{
  "n_layer": 8,
  "experts_per_token": 1,
  "balance_bias": true
}
Below are experts of layer 2 (counted from 0) of a mixture-of-experts language model. Rows are named router (the router's row for the expert) and show model dimensions 128-191. Each number is 128 + 24 x the weight over its row's rms, rounded and kept within 0 to 255.
After each expert's rows: a language model's description of what the expert responds to. This comes from a sample of Wikipedia text that the model never trained on.

# expert 7
router [113 156  87 104 116 165 149 155 160 130 110 162 159  87  96 135 100 142 126 115  83 189 141 128 109 172 172 111 153 173 120  93 133 148 139 124 150 143  96 102 143 123 103 114 161 128 131 142 136 126 188 124 110 129 127 124 162 163 106 131 115 109 131 144]
What it handles: Spaces and symbols that open a number or formula in table cells and LaTeX, such as $, {, ^{, +, and spaces before years.

# expert 47
router [149 134 121  97  79 166 149 151 141 146 153 158 125 156 143 112 114  91 145 118  76 148 161 130 117 139 138 143  99 166 133  84 129 184 109 167 124 154 137  74 151 151 104 118 113 124 103 116 134 147 150 122 113 127 136 151 156 125 116  85 115 129 119 101]
What it handles: Consonant pieces inside words, such as appro-v-als, invol-v-ement, Sl-ov-ak, B-erm-uda, and word-starting sp, Sp, exp, pl.

# expert 13
router [109 159 121 150  93 160 139 147 132 143  93 150 172 111 109  90 111 129 128 127 104 127 157 119 140 126 129  97 172 135 120  98 124 178 116 160 110 155 129 110 150 153 108 157 143  98 100  87  89 134 171 117 129  90 116 113 129 138  91 112 131  70 153 116]
What it handles: Word-initial prefixes like re, co, inter, appro in running prose, plus the line breaks after article titles and headings.

# expert 59
router [152 145 103 107 111 133 184 178 127 129 138 150 117 153 137 121 122 115 118 116 104 135 177 118 126 158 150 115 134 183  91  74 139 163 113 158 113 160 139  81 144 144  98 141 116 125  97  94 154 113 135  83 139 127 112 133 168 121 103 111 117 129 124 130]
What it handles: Pieces containing w inside words and names, such as rac-ew-ay, fram-ew-orks, Kn-ow, Lal-ew-icz; also New, W, How.

# expert 37
router [139 128 108 116 134 159 138 124 153 175 138 111 117 116 152 108 147 116 126 127 132 146 121 133 135 130 166 103 147 164  58 100 123 139 115 138 128 141 138 127 147 125  97 112  99  57 129 109 140 124 172 136 120  81 140 109 122 120 129 110 103  80 120 109]
What it handles: Colons, semicolons, brackets and line breaks in taxonomy lists and infoboxes, especially after Order, Class and Clade labels.

# expert 29
router [115 134 121 125 128 152 137 131 112 164 159 146 151 117 140 122 119 144 142  89 101 167 126 138 153 130 116  88 107 128 113 113 163 159 147 125  99 144 120 122 134 104 116 130 148  88 123  95 122 108 161 109 132 120 122 151 118 125  95 130 102  95 148 127]
What it handles: Space tokens just before a year or number in dates, e.g. "As of the 2020 census", "April 1, 2005", "released in 1960".

# expert 60
router [149 127 135 116 118 139 131 143 119 162 114 146 118 130 141  98  95  94 110 128  92 164 116 128 106 167 124 119 125 156 108  97 142 148 145 120 118 138 125 105 131 119  97 114 144 113 147 124  98 126 127 140 138  97 107 119 121 142 132  84 133  60 131  95]
What it handles: Prepositions, mainly for, also of, to and as, after nouns and participles, as in income for a household, won for.

# expert 15
router [133 172 112 133  87 154 150 130 148 132 158 158 173 115 117 111 122  95 127 127  98 117 125 119 108 162 126 141 131 150 116  89 134 138 113 145 121 126 143  59 138 101 110 118 160 132 106 129 110 144 168  91 135 100  96 188 129 152  96 101 100 132 157 119]
What it handles: Pieces like en, ian, ran, hen inside names and words, as in Golden, Sébastien, Hansen, scenes, centenary, emperor.

# expert 18
router [138 127  71 122 124 180 184 149 163  99 116 174 139 119 102 117 105  92  98 103 111 147 150 140 133 152 137 116 168 186 114 120 159 150 110 126 128 162 142  71 160 135  86 116 134 134 139  84 120 125 146 140 118  93 100 127 163 124  77 137 109 134 128 123]
What it handles: Pieces like -ok, -ung, -ong, -uk inside words and Asian names, as in spoken, Spokane, Poker, Super Bowl, Tokyo, Hungary.

# expert 5
router [140 152  90 113 113 134 157 144 155 177 131 139 144 129 141 105 110 133 121 118  96 132 128 144  89 130 100 125 174 173 132  70 142 146  99 116  98 158 104 138 148 159 110 122 144 132 121 105 121 124 139 131  81 111 136 155 114 111  71 111 119 101 175 103]
What it handles: Word pieces inside words, mostly "re" after a consonant, as in st-re-ak, outb-re-aks, Zag-re-b; also ro, ure, ps, due.

# expert 19
router [125 170  82 113 108 139 194 128 114 131 131 156 124 128 127  70 136 109 144  79 138 133 137 120 149 127 120  83 127 140 140  68 138 145 134 148  83 113 140 104 146 108 110 121 148 145 100 150  93 127 142 128 143  76 129 154 161 159  99 144 102 121 129  85]
What it handles: Short lowercase pieces in the middle of common words after a one- or two-letter start, as in am-n-esty, l-ink, qu-ick, Sem-in-ary.

# expert 2
router [141 123  84  90  90 151 156 124 106 131 138 160 137  88 109 102 101 109 123 118  84 144 115 137 126 132 109 123 128 162 129 120 134  91 117 166 133 183 132  78 152 167  97 130 145 136 118  83  82 138 123 115 112  89 150 143 153 198  85 141  91 101 183 124]
What it handles: Final word pieces ending in a vowel, mostly a, also all, o, to, in names and foreign words, e.g. Sach-a, Fall-a, Puer-to, sh-all.

# expert 9
router [164 123 125 120 111 150 145 166 110 129 147 131 148  77 111 108 121 126 124 141 113 134 139 124 140 143 170 131 128 129  97 117 147 167 169 113 104 146  93 105 110 152 116 102 132 126 118 100 124 116 137 116 120 101 152 142 144 134  74 120 136  73 149 120]
What it handles: The preposition in, and also at, within, across, during, into, after place verbs or before dates, as in located in, born at.

# expert 23
router [176 129 106 147 109 189 164 141 135 161 138 156 125  86 118 113 119  92 161 103 123 158 145 164 133 134 108  88 159 174 120  99 150 139 129 151 104 139  76 126 133 143  81 119 124 120 108 129  79 167 167 127 128 123 145 168 146 142  90 111 103 139 147 150]
What it handles: Word piece right after an initial P or p, such as P-let-cher, p-ion-eer, P-ret-oria; also fragments like Sp-ons-orships, J-ess-ica.

# expert 38
router [125 123 107 118 122 151 146  85 132 131 101 161 122  99 129  79 128 132 133 102 150 171 163 142 138 142 174 121 165 114 123  61 129 123 135 145 119 153 156 112 170 128  94 138 134 141  79 124  95 161 147 114  66 113  93 104 126 151 145 105  90 137 168 139]
What it handles: Word pieces continuing a word after an initial T, D or N, often in names, e.g. T-umb-le, T-et-angco, t-ourn-aments, N-ik-olay.

# expert 39
router [143 148  88 120  85 115 153 112 102 133 141 166  98 110 134 125  94 102 126  96 124 123 139 157  91 171 123 119 116 166  98 103 173 105 104 138 120 148 137 101 136 135 124 138 137 135  99  76  90 118 150 129 126  81 112 151 132 135  80 105 129 126 156  97]
What it handles: The piece ar and words like car, bar, Gar, often after h, as in h-arsh, h-arp, r-arely, doll-ars, Alf-ar.

# expert 20
router [108 139 109 101 115 121 154 168 122 148 137 133 130 109 132 104 112  96 109 124 103 169 152 141 132 153 114 120 112 183 139  75 167 178 138 150 137 145 143  82 151 164 106 137 132 121 118  81 121 138 180 111 106 104 140 178 137 169  52 124 117 120 171  91]
What it handles: The letter m in any position, and unit abbreviations like m, km, ft, mi, sq mi in measurements, plus names like Jas-m-ine.

# expert 3
router [125 171  82  99 105 179 130 152 156 177 151 137 126 117 121  89 128  82 102 127  63 146 170 170 111 156 137 109 132 166 122  95 123 116 118 134 124 161 126  97 149 117  60 129 160 127 101  96 107 141 135 108 124 108 114 156 121 147 109  98 127 124 168 126]
What it handles: Endings like us, is, ius, ris inside names, Latin genus names and words, as in Status, Magnus, Francis, manuscripts.

# expert 31
router [134 133 127 151 127 142 137 133 181 116 137 168 108 113 108 118 134 114 112  77 112 163 142 151 138 174 122 117 128 134  78 101 151 180  97 128 123 178 141  83 150 151 119 105 124  93 106 125 103 132 182 151 135  90 106 142 119 132 119 103 109 121 122 103]
What it handles: Capital or lowercase K and G (also F, B, Sch) starting names and words, such as Kings, Kenseth, Trek, gables, GK.

# expert 35
router [133 152 123 124 135 136 131 100 143 117  98 162  86 137  92  95 105 125 111 110 127 130 143 132 102 114 131 131 163 142 103  99 143 123  93 144 118 179 145 103 127 104 117 147 154 122 122 110 130 123 163 149  87  99 114 145 142 118 102 108 101 113 158 109]
What it handles: Words in sports results and rankings, such as 3rd place, tw-elfth, held, won, weight, medalist, hig-hest; also blank table cells.

# expert 54
router [118 120 103 109 128 160 129 133 157 160 154 168 138 132 130  98  87 120 110 100  88 133 176 113 149 145 101 103 148 133 121 113 145 141 138 120  63 159 157 104 138 122 124 120 138 124 108 139 137 101 138 150  82  94 149 127 108 145 103  92  83 113 127  87]
What it handles: Month names after on, in or Born, time nouns like years, months and season, and commas after clauses or dates.

# expert 42
router [102 128  97 129  95 125 149 141 140 124 118 152 148 107 122  78 128  96 105 123  85 150 193 129 143 122 142 136 146 138 101 114 134 144 143 130  87 147  90 103 140 124  72 154 160  99  84 147 107  98 132 127  95 129 130 173 125 129 127 110  69 129 117 103]
What it handles: Number pieces in dates and ordinals, stray non-Latin byte fragments, and odd word starts such as ice, eth, ver, al.

# expert 46
router [129 148 122 152 119 151 127 137 154 126  93 144 111 128 127  59  92  86 120 107  73 151 124 117 137 142 131  77 141 136 115 115 135 146 146 150 100 145 108 125 134 137  96 159 111  92 142 136 149 123 146 136 110  71 141 147 119 172 109 119  54 127 147 132]
What it handles: Number pieces completing years, seasons, scores and records, often after a dash or year prefix, as in 2006–07, 7-7, 20-13.

# expert 27
router [147 123  96 101  89 161 133 177 134 148  88 163 157  76 105  89 109 102 104 135  83 153 131 176 141 112 137 122 141 133 131  97 130 161 116 143 136 153 103 117 132 113  79 149 133 141 118  96  91 129 137 105 133  91 116 144  94 173  76 153 123  88 117 105]
What it handles: First pieces of longer words starting with a space, often Latin or Greek prefixes, as in de, dis, im, al-ternate, chron-ology, hy-personic.

# expert 21
router [127 146 112 154  94 164 179 123 129 164 121 148 119  89 117  83  79 116 141  94  91 142 159 101 158 168 172 123 135 168 121 113 161 113 139 142 107 181 164  87 159 135  95 155 128 112 103 133 131 173 137 128 106 112 123 125 147 132 125 112 116 122 116 152]
What it handles: Short vowel pieces right after a word's first letter, often S or W, as in S-ystem, S-iege, S-weeney, Wile-y.

# expert 63
router [157 173 111 127 108 146 126 113 126 135 126 188 160  95 121 108  97 114 134 118 106 160 149 119 118 149 134 147 152 117 138 116 106 119 168 145 112 169 129  98 116 141 121 138 122 110 137 151  84 128 136 141 102 111  77 133 145 136 101 128  83 102 181 125]
What it handles: Words in section headings and table header cells, such as Career, See also, Team, Year, Party, Votes, Personal.

# expert 8
router [123 151  96 145 109 148 140 142 152 158  94 151 133 133  70 122  89 142 122 108 105 132 134 120 154 155 133 116 150 152  98  61 135 168 125 129 110 214 135  88 123 147  95 128 129 140 101 116 117 108 123  77 118  99 150 145 158 123 101 139 109 125 138 130]
What it handles: Word-initial pieces that start compounds or set phrases, e.g. mid in midfielder and mid-June, out, High School, high-way, run.

# expert 4
router [148 147 122 128 117 172 181 132 131 152 135 134 130  96  85  80 126 116 135 127 131 118 142 132 107 180 130  92 171 155 145  91 159 155 136 160  94 158 111  68 126 150 107 131 158 103 106 123 128 133 142 130 132 105 120 125 167 116  96 134  79 151 128 126]
What it handles: Word-internal pieces inside proper names, especially after L or Le, such as L-ann-on, L-ane, Heidel-berg, Lieutenant; also digits in tables and young/old.

# expert 56
router [143 146  55 139 123 189 150 140  90 131 139 145 120 125 135  91  86 120 136  94 110 127 118 154 146 107  98 108 164 137  90  70 123 105 162 133 124 170 147 138 146 130  40 141 135 117 136 132  97 166 139 136 122 127 129 140 125 162 110 124 131 134 147 125]
What it handles: Verbs and verb stems after to, not, would or a pronoun in running prose, e.g. act, maint-ain, find, seen, can't.

# expert 45
router [140 141 111  91 119 135 139 115 105 119 144 131 144 122 124 112 106 102 144 137 107 150 144 125 121 130 117 111 125 140 114  71 150 134 131 152 112 177 144  75 174 161 125 139 138 122 139  97 116 120 157 126 129  82 107 137 130 140 109 132 122 133 131 122]
What it handles: Pieces like am, om, ern, um, often right after G, as in G-amst, G-amaliel, Par-amount, ex-amination, Fant-om.

# expert 28
router [109 165 103 128 103 159 137 107 144 167 124 152 120 127 100 107  92  97 136 106 140 141 160 182  99 158 130 151 108 134 131 103 155  94 110 146 133 175 128  98 141  94  94 148 130 110 104 103 121 149 152 144 113  94 100 129 126 172 119 124 119  92 160 137]
What it handles: Word-initial pieces like Ar, ar, Or, Ser and Al, often at the start of a table cell or list item, as in ar-ms, Az-erbaijan.

# expert 11
router [126 127 111 150 102 139 160 130 137 115 142 160 151 123 104 120 115 115 108  91  97 158 175 158 120 124 106 133 151 156 109 111 150 131 163 155 115 142 159  98 172 137 103 107 173 109  79 127 139 100 206 174 117 110 140 118 138 170 138 138  98 141 149  96]
What it handles: Capital letters starting the given name or syllable of romanized Chinese names, such as Wang Y-ang, Gong Q-ihuang; also Y, Q, Z, X, Be.

# expert 52
router [127 117  71 117  89 151 175 152 109 176 133 158 163 139 115 107 134 105  94 117  94 130 135 147 141 135 109  97 114 144 112  81 159 124 137 136 117 162 140  82 152 108 121 135 132 114 102  77 149 115 143  96 115 127 111 157 125 157 113  81 102  57 158 136]
What it handles: The piece c and related c-containing fragments mid-word, such as pl-c, suit-c-ase, large-s-c-ale, plus char and lim at word starts.

# expert 34
router [110 131  99 138 131 140 140 136 124 156 120 165 148 114 125 113 114  83  84 115  89 153 134 118 139 153 113  82 149 146 101 119 148 165 113 126 100 179 102 134 138 160 100 134 126 111 118 119 128 150 150 150 125  75 146 127  94 143 117 105 145 136 122  93]
What it handles: Periods and paragraph-ending punctuation closing a sentence in prose, often followed by a new sentence or section heading, as in "Carcassonne." and "setting."

# expert 44
router [122 159 108 130 144 130 163 161 161 162 118 173 147 106 118 123  96 117  98 112 113 149 158 145 105 149 113 113 122 173 105  99 143 153 151 131 123 166 108 108 113 128  84 138 117 137 133  85 101 139 155 117 116 108 152 192 133 137  76 105 140 115 158  86]
What it handles: First pieces of lowercase words, mostly p, st, f, per, ch, tr, after an article or verb, e.g. st-arter, st-oreys, p-owers, f-an.

# expert 43
router [ 96 143 129  84  88 140 149 110 128 183 120 180 101 107 112 120 137 130 158 116 117 138 126 153  95 126 150 100 162 163 100 120 151 118 145 156  82 156 107 125 195 169 114 158 118 130 149 112 133 123 130 107 129  97 122 136 126 152  98 103 138 104 138 123]
What it handles: The words the, The and This starting noun phrases in prose, titles and lists, as in the building, The Right of Way.

# expert 17
router [116 123 102 135 114 166 164 117 123 145 145 164 111 106  98 109 127  91 123 117  77 154 166 153 130 145 135  92 147 146  98 108 135 119 109 142 123 145 133 102 136 115  98 104 146 130 140 105 151 120 116 123  95 124 147 157 150 123  76 134 116 123 133 108]
What it handles: Word-final or mid-word consonant clusters in Latin-derived words, such as persp-ect-ives, flu-ct-uated, Antar-ct-ica, sc-ript, dist-inct-ive; also Act.

# expert 61
router [140 154  55 132 105 138 175 106 173 159 130 132 103  97  70 120 117 122 147 124 117 122 153 157 129 131  87 123 113 159  97  76 106 108 143 128 126 150 132  98 145 154 100 121 140 132 103  87 112 141 144 138 122 115 139 132 127 149 116 106 140 106 140 133]
What it handles: Syllables after an opening letter group, often in Spanish or Italian names and Latinate words, such as Alicante, Alicja, condition, origins.

# expert 33
router [123 126 118 134  85 139 186 109 122 143 119 150 144 140 116 121 117 123 102 106  57 142 145 163 102 147 131 125 170 147 104  85 135 115 137 183 131 147 125 125 157 140  94 118 114 120 119 149 129 111 117 151  94 126 118 120 129 133 120 136 116 117 169 111]
What it handles: Pieces like le, art, ley, ry, often after St, as in St-art, Ro-le, who-le, Newcast-le, st-ars.

# expert 10
router [156 121 108 138  98 164 170 153 135 165 102 159 122 131 121  97  71 123 137 132 111 121 172 166 105 142 130  87 175 116  77 116 108 131 150 160 104 129 112 117 124 142 139 126 170 123 144 130  95 142 162 135 135 101 129 138 113 131  90 101 115 113 169 119]
What it handles: Adjective-forming suffixes and common attributive adjectives before nouns, such as insuffic-ient, polit-ical, public, local, other, new.

# expert 16
router [151 123  92 163 109 150 166 147 126 170 117 165 138 127 122 112 110 130  91 107  80 134 145 132 132 159 118 100 111 150 138 101 139 120 113 142 109 148 120  85 130  97 107 149 132 130 129 108 117 154 145 128  99  82 154 137 149 123 131 142  99 104 147 107]
What it handles: Quantifier words like all, most, top, among and both, plus the ann of annual and the word-final on in names such as Suwon and Noronha.

# expert 0
router [141 131 117 113 110 137 192 158 120 146 111 163 146  92 110 122 109  90  88 103  95 125 147 157 115 118 135 121 125 162 121  73 149 110  96 123 131 137 122  75 159 126 114 131 115 109 124  93 142 143 112 110  88  99 117 133 144 152 100 127 116 131 138 144]
What it handles: Word-piece tokens with h, cl or sh inside names and words, as in Balk-h, Bally-cl-are, pro-cl-aimed, Mo-h-awk, Sh.

# expert 48
router [129 147  76 120 111 170 159 142 153 155 122 147 158 107 124 114  95 103 122 111  96 150 135 159 110 114 111 102 149 155 121  93 148 115 109 165 116 126 131  84 176 120 117 142 112 111 120 105 132 128 147 132 125  90 151 174 130 145 117  87 115 128 165 134]
What it handles: Pieces el and ol inside names and words, plus Col, Hol, Vol starts, as in Nicolas, Lincoln, scholarship, vessel, Michel.

# expert 57
router [156 147 112 141 126 146 169 150 122 150 110 103 104 130 111 111 136 104 155 109 106 177 189 140 103 185 163 111 171 136  94 119 117 117 102 120  63 137 126 124 157 156 106  88 167 152 155 111 139 132 126 136 105  84 158 157 127 126  87 145  91 121 198  75]
What it handles: Suffix pieces ending words, such as ate, ated, ation, ise, ous, ity, as in emigrate, Advocate, exercise, transplanted.

# expert 41
router [147 149  85 141 106 148 140 103 113 124 140 137 161  80 137  97  97 140 101 129 112 169 141 154 117 140 106 119 128 129 126  97 135 147 126  96 104 146 132 116 137 131 110 129 124 125 133 100  90 125 186  85 150  89 162 156 123 200  85 102 134 118 124 120]
What it handles: First pieces of words such as am-ounts, am-bassador, com, gen, Met-res, Commun-ication; also LaTeX backslash commands in math.

# expert 51
router [154 131 117 146 145 150 153 150 151 140 127 147 133 101 120 122 134  96  73 118 115 126 128 150 147 158 119  71 169 145 109  88 152 166 124 156 114 142 130  98 140 113 128 152 155 119  94 109 115 115 143 146  95 106 137 148 105 129  82 108 102  71 101 112]
What it handles: The piece ot after g or Pl, as in got and Plot, plus ets, or, fac-ilities, pot, and words like During, gave.

# expert 49
router [122 107 105  88 111 143 129 161 117 146 102 165 121 117  93 111 139 128 130 114  98 170 168 161  94 136 124 120 151 139 128 104 153 182 121 126 105 156 148  92 132 155  83 158 109  98 129 119 128 148 139 161 111  96 107 133 131 151  75 101 119 127 131 128]
What it handles: A D or d starting a word or name, often after a hyphen or space, as in Door, census-designated, Domain, digital, Diving.

# expert 62
router [104 133  59 110  87 143 200 141 149 138 136 133 105 144 107 101 116 139 120 110 121 109 122 141 137 163  82 133 181 157  95 108 174 118 104 107 111 137 148  86 147 105 135 171 157 113 132 106 148 138 192 102 127 102 151 153 157 125 113 106  91 129 123 150]
What it handles: Word-final pieces like ound, ill, ang, ay, un, air after a consonant, e.g. agr-ound, sk-ill, tri-ang-le, 5th-r-ound.

# expert 36
router [109 145 109 141  97 154 160 139 137 159 122 129 135 106 116 110 128 113  97 118 126 146 156 139 111 133  99 104 149 171 100  99 162 126 115 151 109 138 159 129 135 158 121 149 139 127 108 130 128 131 123 124 128 133 135 153 130 136  82 123 125  96 136  86]
What it handles: The preposition on and born, plus a final t closing a word piece, as in dirt, mixture, giant, deep.

# expert 22
router [143 117 107 144 128 132 154 119 131 141 132 144 136 143 107 121 113 104 134 108 113 147 105 136 127 130 187 124 126 144 118  92 114 150 140 154  82 184 155 130 125 165 102 113 109  99 142 103 123 135 139 147 120  75 140 128 104 118 119  84 108 136 149 133]
What it handles: Pipe separators between cells of sports results and statistics tables, mostly right after a team, player or venue name.

# expert 6
router [142 137  78 118 117 144 174 147 126 173 150 150 146 142 113 119 104  81 127 103 135 138 153 149 126 136 104 110 154 153 113  93 151  91 140 160 107 163 104 131 182 136 135 136 142 134 151 107 152 148 132 134 144 128 114 128 165 104 125 137 124 127 153 133]
What it handles: Mid-word and final pieces such as -her, -eral, -ual, -gan, -ir, plus General and Republican, as in Luther, Amherst, Vladimir, federal.

# expert 1
router [154 119 111 119  93 197 138 136 118 138 105 132 134 125 115 118  99 111 123 130 132 133 168 145 113 128 128 116 144 202 138 111 148 148 122 124 118 129 129 117 137 145 111 125 123  68 117 122 129 159 134 129 128  90 149 115 134 119 116 112  89  76 169 117]
What it handles: Field-name words in infobox and taxobox lists before a colon, such as Born, Coordinates, Full name, Genus, Clade, Occupation.

# expert 24
router [158 157 103 130 108 131 164 103 161 139 155 172 111 120 123  62 109  86 132 133 121 129 155 165 146 168 104 100 178 136 121 118 159 113 134 145  79 164 123 104 116 136 124 172 120  96  91  89 126 165 142 149 111 112 124 131 109 139  75 111 120  84 124  84]
What it handles: Pipe and dash characters starting a new line in wiki tables and lists, such as rows of scores, ratings and medal records.

# expert 40
router [116 117  76 147 115 137 171 120 165 148 139 136 141 106 131 114 136 100  85 128 107 156 190 140 163 111 120 125 141 137 107  85 129 120 100 161 131 160 148 116 155 152 103 133 153 120 136  95  98 152 141 132 131 111 127 142 130 128 110 140 151 102 128 109]
What it handles: Word-internal pieces like if, ich, eg, ik and olog in long or foreign words, such as Passer-if-ormes, Scient-if-ique, beaut-if-ul.

# expert 58
router [127 135  95 139 115 134 142 125 143 135 124 143 110 111 103  89 116 137 113  94 111 150 168 154  89 174 153 100 131 160 124  78 119 121 117 149 116 148 145 114 178 124 121 127 130 106 126  82  99 125 113 134 109 110 142 130 154 101 119 132 115 123 151 103]
What it handles: Initial pieces of names and words, often capitalized, such as Sw of Switzerland, Mor, Nor, Miss, def, and ef in refusal or brief.

# expert 26
router [145 143 112 103 125 168 154 136 146 148 119 151 142 142  97 118 113 106  82 123 116 121 130 128 137 160 138 123 127 146  88 100 150 169 143 158 118 144 121 116 116  84 117 102 137 117 117 103  97 119 204 155 102 109 158 152 117 147 102  67  90  61 122 129]
What it handles: Conjunctions linking phrases or clauses, mostly and, also or, but, than, while, although, &, often after a comma.

# expert 50
router [141 188  87 123 125 180 125 155 139 129 125 129 147 113  93 106 119  98 143 106 105 203 152 149 128 156 126 118 153 164 112  73 156 122 112 179 130 143  90 127 158 115 108 113 103 124 106 103  94 147 158 136 145 124 126 125 148 148 102 134  81 127 178 136]
What it handles: Mid- or end-word syllables like ra, ia, na, ma, ova in names and places, often in sports tables, e.g. Ib-ra-him, Serb-ia, Port-ra-it.

# expert 32
router [156 146  96 160  71 155 108 129 138 148 119 175 140 117 142  83 124 124 151 105  74 144 158 130 117 123 150 121 142 169 125  73 171 139 145 139 100 120 138 131 129 169 138 176 170 118 112  79 108 115 131 141 104 114 131 153 173 134 132 132 128 117 162 134]
What it handles: Nouns right after a/an/the in set phrases like a population of, one of, the following, List of, Species, age.

# expert 55
router [136 124 101 117  87 158 158 143 107 141  87 130 106  94 131 106 110  98 142 131  98 169 181 146 127 140 145 110 141 150  98 100 118 103 150 131 130 134 166  86 138 107  97 141 145 132 111 114  84 164 144 134 120  98 129 183 126 128 120  65  73  89 158 132]
What it handles: Inner syllables right after an initial c or another prefix, notably oc in coconut, cocaine, Diocletian and Location, plus administ, stant.

# expert 12
router [119 149 102  95  94 131 142 174 145 149 122 155 122 122 121 112 126 115 135  99 119 159 121 109  78 132 111 141 146 162 133 126 146 137 111 135  97 161 118 124 159 140 112 122  94  76 107  79 128 132 104 118 136 107 150 145 115 167  79 111 128 127 140 122]
What it handles: Lone uppercase letters starting acronyms, initials or capitalised words after brackets, headings or dots, as in U.S.A., BA, FIR, ENSG.

# expert 25
router [121 122 125 109  85 132 154 119 139 118 139 138 131  83 134 125 100 114  74 131  86 137 141 164 161 162 105  72 146 134 117 122 140 124 123 142 131 149 140 100 157 130 123 141 164  80 104 112 117 150 161 129 129  83 114 181 132 151 105  88 131  62 124 104]
What it handles: Row-ending pipes and divider rows in markdown tables, plus mid-name pieces like op, an, et in Snoop, Christopher, Shanghai.

# expert 30
router [140 178 107 142 110 186 138 169 167 140 114 127 128 126 119 111  92 126  96 101  97 129 138 196 131 183 137 114 123 130 101  94 118 139 123 121 108 142 120  78 149 148 107 113 129 145  95 126 124 142 118 129 133  99  98 133 110 169 110 124 129  91 144 112]
What it handles: Personal pronouns, mostly possessive or object, after verbs and prepositions in biographies, as in his, her, its, their, him.

# expert 14
router [151 121 122 163 128 158 145  93 121 177 109 135 129 106 130  88 143 102 149 135  56 122 151 134 134 129 136 105 145 165 134 132 145 150 151 135 109 122 140  92 137 127 127 173 130 128 125 114  90 104 146 124 133 120 121 134 111 130 143 134  80  98 183 136]
What it handles: Nouns and adjectives right after the or The, e.g. same, country, city, first, United States, plus word ends like the-ater, municip-ality.